Below are experts of layer 10 (counted from 0) of a mixture-of-experts language model. Rows are named router (the router's row for the expert) and show model dimensions 384-447. Each number is 128 + 24 x the weight over its row's rms, rounded and kept within 0 to 255.
After each expert's rows: a language model's description of what the expert responds to; "comes before" lists some tokens at least twice as common just after its tokens as in all text. This comes from a sample of Wikipedia text that the model never trained on. Tokens count by the router's weight.

# expert 55
router [ 98 142 112 118 122 150 102 193  89 133 121 126  91 117  95 119 137 168 116 132 107 108 124 156 168 102 138 130 130 143 136  95 120 150 103  98 157 118 138 145 105 105 154 102 133 139 125 123  99 144 132 105 162 119 148 158 126 104 145 112 144 134  97 136]
Subordinators and odd pieces
comes before: "s ", "the ", "he ", "\n\n", "it ", "that "

# expert 39
router [101 152 138 144 108 104 112 126 171 153 120 153 143 111 103 111  88 178 150 142  89 116 103 152 150 131 144 140 127  88 135  86 128 102 137 138 188 112 124 141  94 121 114 123 103 134 105 100 105 145 141  99  78 131 114 141 123 142 128 125  77 112  90 111]
Prepositions opening phrases
comes before: "the ", "a ", "his ", "their ", "also", "this "

# expert 52
router [ 83 105 108 144  99 131 122 184  62 125 152 126 123  95 144 111 133 162 138 126 120 117 123 129 159 122 131 122 178  87 174  72 111 124 168 124 165 133  95 138 107 143 122 112 100 105 143 159 145 140 168  92 129  86 120 118 119  42  93 134 144  91  94 107]
Nouns before punctuation
comes before: ", ", ". ", ".", "\n", "==", "–"

# expert 59
router [ 84 101  97 168 141  96 133 143 101 127 113 189 118 151 179  84 178 180  85 112 105 142 135 126 165 184 115 103 117  84 105 119 150 157 114 102 127 127 102 147 112 120 141 120 128 113 113 113 125 124 122  94 157  94 107 159 138 126 151 117 136 135 140 121]
Place-name suffix pieces
comes before: ", ", "\n", "\n\n", ". ", "'", "\" "

# expert 62
router [ 83 147  89 123 136 132 120 140 108 127 139 142 186  80 152 127 148 163 114 106 132 144 129 130 101 153 155  88 123 108 134 117 118 108 125 127 142 149 129 156  93 125 126 138 121 103  88 143 156 146 174  90 133 125 140 158 111  67 111 165 123 148 155 109]
Copulas and degree adverbs
comes before: "of ", "to ", "a ", "been ", "not ", "in "

# expert 24
router [137 135 112 136 105 166 144 107 156 121 155 119 137  87 109  77 147 119 149 136 146 170 127 128 127 176 134 127 134 121  97 116  99 155 165 114 133 122 131 146  83 152  75 106 174  87 100 118 131 180 123 104 139 112 105 109 176  92 116 101 145  89  85 134]
Numbers in table cells
comes before: "| ", "|", "m ", "/ ", "(", "km"

# expert 3
router [128 121 112 151 124 119 109 139 104 103 125 181 106  99 163 144 133 155 116 108 115 133 145 117 171 151 125 110 131 148 128 136 135 161 143 107 151 172  89 158  97 123 102 156 120 105 101 120 126 192 127  47 124 153 100 127 134 132 105 139 102  86 129 155]
Place-name word endings
comes before: "| ", "(", "and ", "County", "de ", "/ "

# expert 60
router [122 128 101 155 131 131 133 139  96 148 145 167 159 109 112 123 171 119 156 117 128 149 127  94 159 123 142  95 148 113  88 118  82 164 172 143 175 162  96 130 104 117 105 144 118  81 158 131 151 120 124 123 129  86 125 153 153  92 131 161 116 151 176 150]
Money and unit words
comes before: "- ", "|", "(", "-", "0 ", "0"

# expert 11
router [ 77 131  92 144 115 153 152 149 127  93 117 126 143 149 157 111 122 119 118 156 138 152 145 141 145 115 142  92 129 135 150 102 102 157 144 148 168 114  88 102 160 130  80 141 135 143 120 120 113 142 117 130 113  80 154 150 153 131 125 108 116 124  93 121]
Capitalized word-initial pieces
comes before: "s ", ". ", ", ", ".", "/", "; "

# expert 45
router [107 132 150 125 144 129 118 131 103 106  78 108 161 177 175  96 123 133 152  93 104 157  94 152 155 150 176  86 130  92 142  97 143 161 135  98 163 136 106 127  96 170 132 141  75 108 105 114 150 147 151  95 142 159 136 127 172  89 103 126 127 110 117  95]
Compound word first parts
comes before: ", ", "-", ". ", "ing ", "s", "ing"

# expert 2
router [129 140 111 186 155 119 138 157 115 146 112 130 145 115 169  76 122 140 161 129  95 134 123 163 143 160 139 102 161 154 168  99 135 144 107 139 126 155  74 146  71  97  89 133 111 117 142 122 135 156 163  82 118 118  89 127 170 144 136 151  92 107 131 139]
Clause-ending commas
comes before: "and ", "which ", "but ", "with ", "who ", "including "

# expert 49
router [120 100 114 121 140 151 155 115 112  97  93 139 141 137 147  84 130 129 147 132 129 168 153 141 137 159 138 152  72 139 145  87 123 122  79  90 202 153 141 100 127  90 148 137 153  75 164 123 104 131 136  85 143 167 101 147 126 126 102 120 120 142 126 120]
Place-name word endings
comes before: ", ", ". ", ": ", "; ", ".", ") "

# expert 51
router [129 102 143 154 120 128 129 146  65 130 106 120 187 151 147  89 142 174 105 151 138 106 102 145 134 149  92 115 126 130 149 141 138 145 155 119 136 124 104 151 142  98 142 125 133 106 135 140 100 106 106  97 129  92 129 156 149  80 107 110 108 106 109 128]
Year first three digits
comes before: "0", "5", "4", "3", "6", "2"

# expert 32
router [124 138 104 177 125 134 173 155 129  89 142 143 158 137  93 155 166 145  97 156  71  97 144 109 124 170 131 117 116 126 161  77 119 140 127 136 146 123 103 157 122 145 130 159 132  97 126 104 103 150 152 129 141 157  94 144 107  80 133 118 138 138 135 111]
Year digits, numbers
comes before: "–", "| ", ": ", ")", "|", "-"

# expert 1
router [134 157 113 141 104 127 144 135 144 123 109 134 153 128 139 105 100 161 139  94 144 148 111 130 123 174 148  88  93 110 124 140 108 101 148 102 136 142  99 113 118 130 112 118 148 136 111 113 115 156 158  70 137 102 103 123  96  99 153 107  86  97 132  86]
Verbs and prepositions taking objects
comes before: "the ", "a ", "to ", "his ", "their ", "an "

# expert 57
router [107 144  78 156 116 125 142 179  89 117 117 142 161 106 169 127 145 152 109 102  92 152 103  89 151 133 118  89 139 108 113 137 123 131 147 123 172 158 134 132 100 152 104 115 117 107 105  71 109 148 167 127 138 107 154 155 114 109  99 148 103 124 144 140]
Word-final closing pieces
comes before: "(", "| ", "and ", "– ", "=", "in "

# expert 38
router [130 108 113 139 137 165 159 114  92 146 146 131 178 143 112 160 145 166 148 129 117 144  84 166 119 144 143  99 134 118 146  91 145 162 108 110 156 139  85 130 128 156 146 106 124 112 143 119 115 186 127  94 152 107 109 137 135 131 131 112 119  98 114 126]
Conjunctions and headings
comes before: "\n", "\n\n", "and ", "See ", "but ", "including "

# expert 9
router [105 123  90 142 154 104 174  92 126 101 110 138 152 131  92 113 144 123 166 108 131 142 144 166 153 139 161  73 126  94 136  99 101 145 120 131 137 160 109 142  86 119 108 129  88 103 133  92 117 165 144 118 121  86  97 132 162 110 130 156 104 100 122 167]
List-opening punctuation
comes before: "\n\n", "\n", "|", "born ", " ", "least "

# expert 4
router [127 125  92 111  84 123 130 142 128  83  98 175 147 122 159 152 134 154 102  77 111  85 113 174 160 175 131  88 124 132  99 107 109 121 110 107 139 147  81 125 106 140  78  74 125  83 125 146  96 146 122  81 155  97 105 136 117 107 153 119 141 134 135 128]
Clause-opening conjunctions
comes before: "he ", "the ", "she ", "it ", "they ", "a "

# expert 5
router [ 93 117 109 152 113 153 128 119 104 115 125 120 147 125 138 147 108 121 107 148 104 144 131  90 125 187 173  46  97 113 155 124  93 152 131 126 159 178 138 104  97 118  93 113 106 115 121  82 143 135 183 103 139 119 141 127 118 128 136 133 114 139 102 127]
Clause subjects and modals
comes before: "of ", "is ", "are ", "were ", "was ", "and "

# expert 54
router [139 167  88 106 120 167 142 161  94 147 110 133 173 147 153 103 137 135 137  93 125 112  99 130 180 136 137  96 113 137 158 141  92 160 117 104 165 149 122 154 143 114 116 150 140 137 157 116 130 196 129  89 100 148 145 136 131 112  93 160  84 155 112 131]
Mid-word Latinate fragments
comes before: "\n", ", ", ". ", "ed", "ed ", "t "

# expert 50
router [ 66 130  91 144 115 174 106 173  91 151 137 149 127 156 135 133 137 150 129 156  97 120 125 149 169 141 176 135 102 124  97 114 103 135 111 102 143 103  61 157  81 108 162 122 136 143 162 128 128 125 141  91 138 150 111 144 111 110 110 130  94  86 130 119]
Prepositions by, in
comes before: "the ", "a ", "his ", "201", "200", "been "

# expert 31
router [ 57 107 117 115 124 135 167 165 102 129 113 120 132 137 105 120 121 129 140 126 110 140  95 125 152 134 100 153 127 115  84 118 117 164 121 112 175 127  83 179  96 109  73 150  93 100  88 134 135 158 127  98 155 134 107 162 122 106 109 120  95 139 114 179]
Time prepositions in, during
comes before: "the ", "201", "200", "199", "202", "198"

# expert 7
router [142  84 127  75 121 125 109 167 102 124 109 164 116 115 155 100 180 180 133 148  95 142 137 114 146  90 147 106 156  97 160 121 115 174 135 125 111 150 100 141 104  99  70 153 112 147 155  96 111 139 157 121 161 163 108 155 139 119 131 134 126  95 103 141]
Roles and job titles
comes before: "of ", "a ", "well ", "first ", "part ", "States "

# expert 17
router [124 108 103  94 121 142 123 149 117 110 142 153 121  97 144 116  91 126 116 129 123 111 124 123 145 178 120 118  94 134 173 120 124 169 141 133 171 164 107 156 154  90  96 110 113 125 108 146 103 133 157  99 128 133  90 133 142 116 112 137 144 114 157  93]
Place and country names
comes before: ", ", "\n", ". ", ".", "'", "\n\n"

# expert 15
router [ 85 108 128 161 140 137 154 154 112 131 123 132 117 101 157 100 126 128 138 120 108 122 140 128 136 138 155  99 152  94 141  87 115 125 176  81 158 135 130 144 154 119 131  97 109  91 118 113 129 135 179  95 113 107 102 136 127 111 124  78 133 118 129 134]
Final digits and headwords
comes before: ", ", ".", ")", ") ", "–", "\n"

# expert 29
router [102 114 118 153 130 143 142 165 122 156 109 188 124 101 113  89 142 183 158  94  88 120 137 127 160 132 132 110 115 116 139 117 100 121 136 117 184 139 109 139 121  72 106  93 102  91 107  93 127 154 153 132 120 101 117 149  92 133 109 118 146 138 119 132]
Word endings, taxonomy terms
comes before: ", ", ". ", "\n", ".", "\" ", "; "

# expert 25
router [126 152 113 138  88  86 133 132 124 122 138 141 106 132 155 145 180 144 114 115 118 113 125  90 160 153 142 134 105 124 154 120  92 172 154 127 120 181 143 134 118  98  68 139 100 126 125 121  88 123 118  85 169 151 116 160 109 110 122 135  80  98 104 150]
Foreign name endings
comes before: "| ", "(", "and ", "de ", "– ", "="

# expert 48
router [160 136 121 142 150 128 182 107 149  99 127 182 152 118 129 104 158 183 104 141  97 149 122 125 117 155 169 111 126 161 165 106 129 167 138 117 153 124 101 146  70 143  93 118 132 130 132 137 130 152 124  95 110 140 102 170 125  83 125 132 145  75 124 165]
Counts in sports text
comes before: "| ", "|", "years ", "–", "; ", "years"

# expert 27
router [120 165 111 135 125 162 114 163 119 139 146 171 122 150 138 125 118 149 103 138  91 118 113 145 170 152 157 113 103 113 104 118 126 113 138 131 150 144 121 111 128 133 110  90 144 105 145 158  87 109 163  96 146  91  86 112 110 116 171 152 120 108 151 120]
Foreign name fragments
comes before: ", ", "'", ". ", " ", "', ", ") "

# expert 23
router [119 106 109 136 144 106 154 154 111 141  97 119 116 161  99 112 139 138 123 101 128 147 134  97 156 154 156 111 112 122  84  88 102 136 108  76 129  94 104 129 143 120  93 113 125 141 141 139 104 130 135 107 122 125  89 162 150 143 115 130  93 101 106 133]
Hyphens and joining marks
comes before: "s ", "\n", "0 ", "1 ", "t ", "S"

# expert 12
router [128  97  73 140 135 162 117 135 131 138  94 174 175 130 148 131 154 136 126 134 123  98 161 120 152 180 114 135 100 138 104  80 160 171 112 128 145 138 147 119 120 129 135  98 122  80 149 152 124 129 141 104 133 125 131 139 117  70 166  88 115 137 100  95]
Goal difference, motion verbs
comes before: "to ", "\n", "0 ", "1 ", "0", "1"

# expert 61
router [127 154  99 165  87 128 142 144 108 149 113 139 149 127 163 146 155 133 123 119  77 140 108 130 123 138 108  67 155 161 126 129 105 114 150 133 157 149 139 140  90 120 127 120 121  93 143 126 103 126 134 112 124 156  86 154 154 113 143 167 115 115 144 119]
Head nouns of institutions
comes before: "and ", "in ", "(", "on ", "to ", "with "

# expert 37
router [146 123 135 152  94 128 124 129 129 161 155 168 137 153 103 113 147 177 113 111 166 152 108 147 151 163 105 128 119  75 155 127 142 134 166 126 152 137 131 161  88 110 154 120 109  84 120 120  94 126 147 128 140 114 130 167 119 133 101 110 135 129 119  93]
Place and date prepositions
comes before: "the ", "a ", "been ", "an ", "August ", "September "

# expert 28
router [117 126  98 132  80 123 135 142 130 109 151 160 129 101 102 109 134 159  91 100  94 129 135 121 162 148 172 128 106 137 162 158  75 150 128 134 152 108 104 134 146 132  86 132 110 106 139 131 134 144 146 111 117 137 124 164  77 102 149 125 113 125 150 139]
Acronyms and date numbers
comes before: ",", ".", ") ", "-", ":", ")"

# expert 33
router [ 66 133  94 125 105 114 155 162 134 112 122 174 188 122 131 134 128 170 108  90 144 131 122 155 186 165 133  84 123 132 156 136 117 113 133  95 177 136  83 101 125  77  75 104  81  86 138 123 131 156 135  98 142 118  79 142 120 143 140 143  99 140 119 148]
Institution name heads
comes before: "(", "in ", "and ", "of ", "at ", "for "

# expert 42
router [127 154 130 147 172 142 125 134  93 148 121 140 127 131 105 123 105 175 143 101  96 146 160 157 130 148 108  93 134 140 167  79  87 188 140  98 158 116 109 124 109 167 123 107 100 102 187  99  95 121 129 132 125  90  96 150 110  99 146  74  80  81 136 137]
Year-ending digits
comes before: ", ", ". ", ".", "–", ")", ") "

# expert 19
router [105 130 129 141 106 140 107 164 103 156  88 170 121 111 117 138 110 155 171 102 128 154 121 153 160 125 135 106 172 113 134 115 139 135 129 114 128 140 149 116 125 137 165 118 136 129 106 127 127 137 146 121 141 126 106 129 145 134 111 144 124 107  90 123]
Table cell separators
comes before: " ", "0 ", "1 ", "1", "— ", "2 "

# expert 26
router [130 155 111 119  79 137  96 148 101 112 129 140 126 138 124 126 143 144  71 110 130 119 111  98 109 188 122  80 114 147 122 154 104 160 163  93 145 128  83 116 142 140 105 151 117 108 127 133 141 174 160  73 119 147  89 156 101  90 127 104  96  98 108 110]
Work and use verbs
comes before: "the ", "in ", "with ", "to ", "by ", "a "

# expert 13
router [108 109 131 125  98 145 175 125 112 115 124 150 174 133 168  92 109 152 126  89 131 117  94  98 183 149 108 122 131 126 156 106 139 142 147 114 141 141 141 129 129 110 110 148 117 109 164 123 124 152 144  84 131  89 120 162  99 118 161 158 138 111 142 134]
Clause-linking contrast words
comes before: "is ", "was ", "he ", "it ", "but ", "which "

# expert 0
router [ 82  82  91 143 132 140 110 157 128 172 114 113 150 138 156 106 121 154 178 100 128 149 125 115 123 123 107 114 125  92 146 152 124 113 138 159 164 127 137 156 135  92 113  86 114 102 107 140 123 170 156  85 161 129 111 123 139 103 123  91 176 107 127 130]
Sentence-final periods, b-pieces
comes before: "\n\n", "\n", ": ", "s ", "5 ", "0 "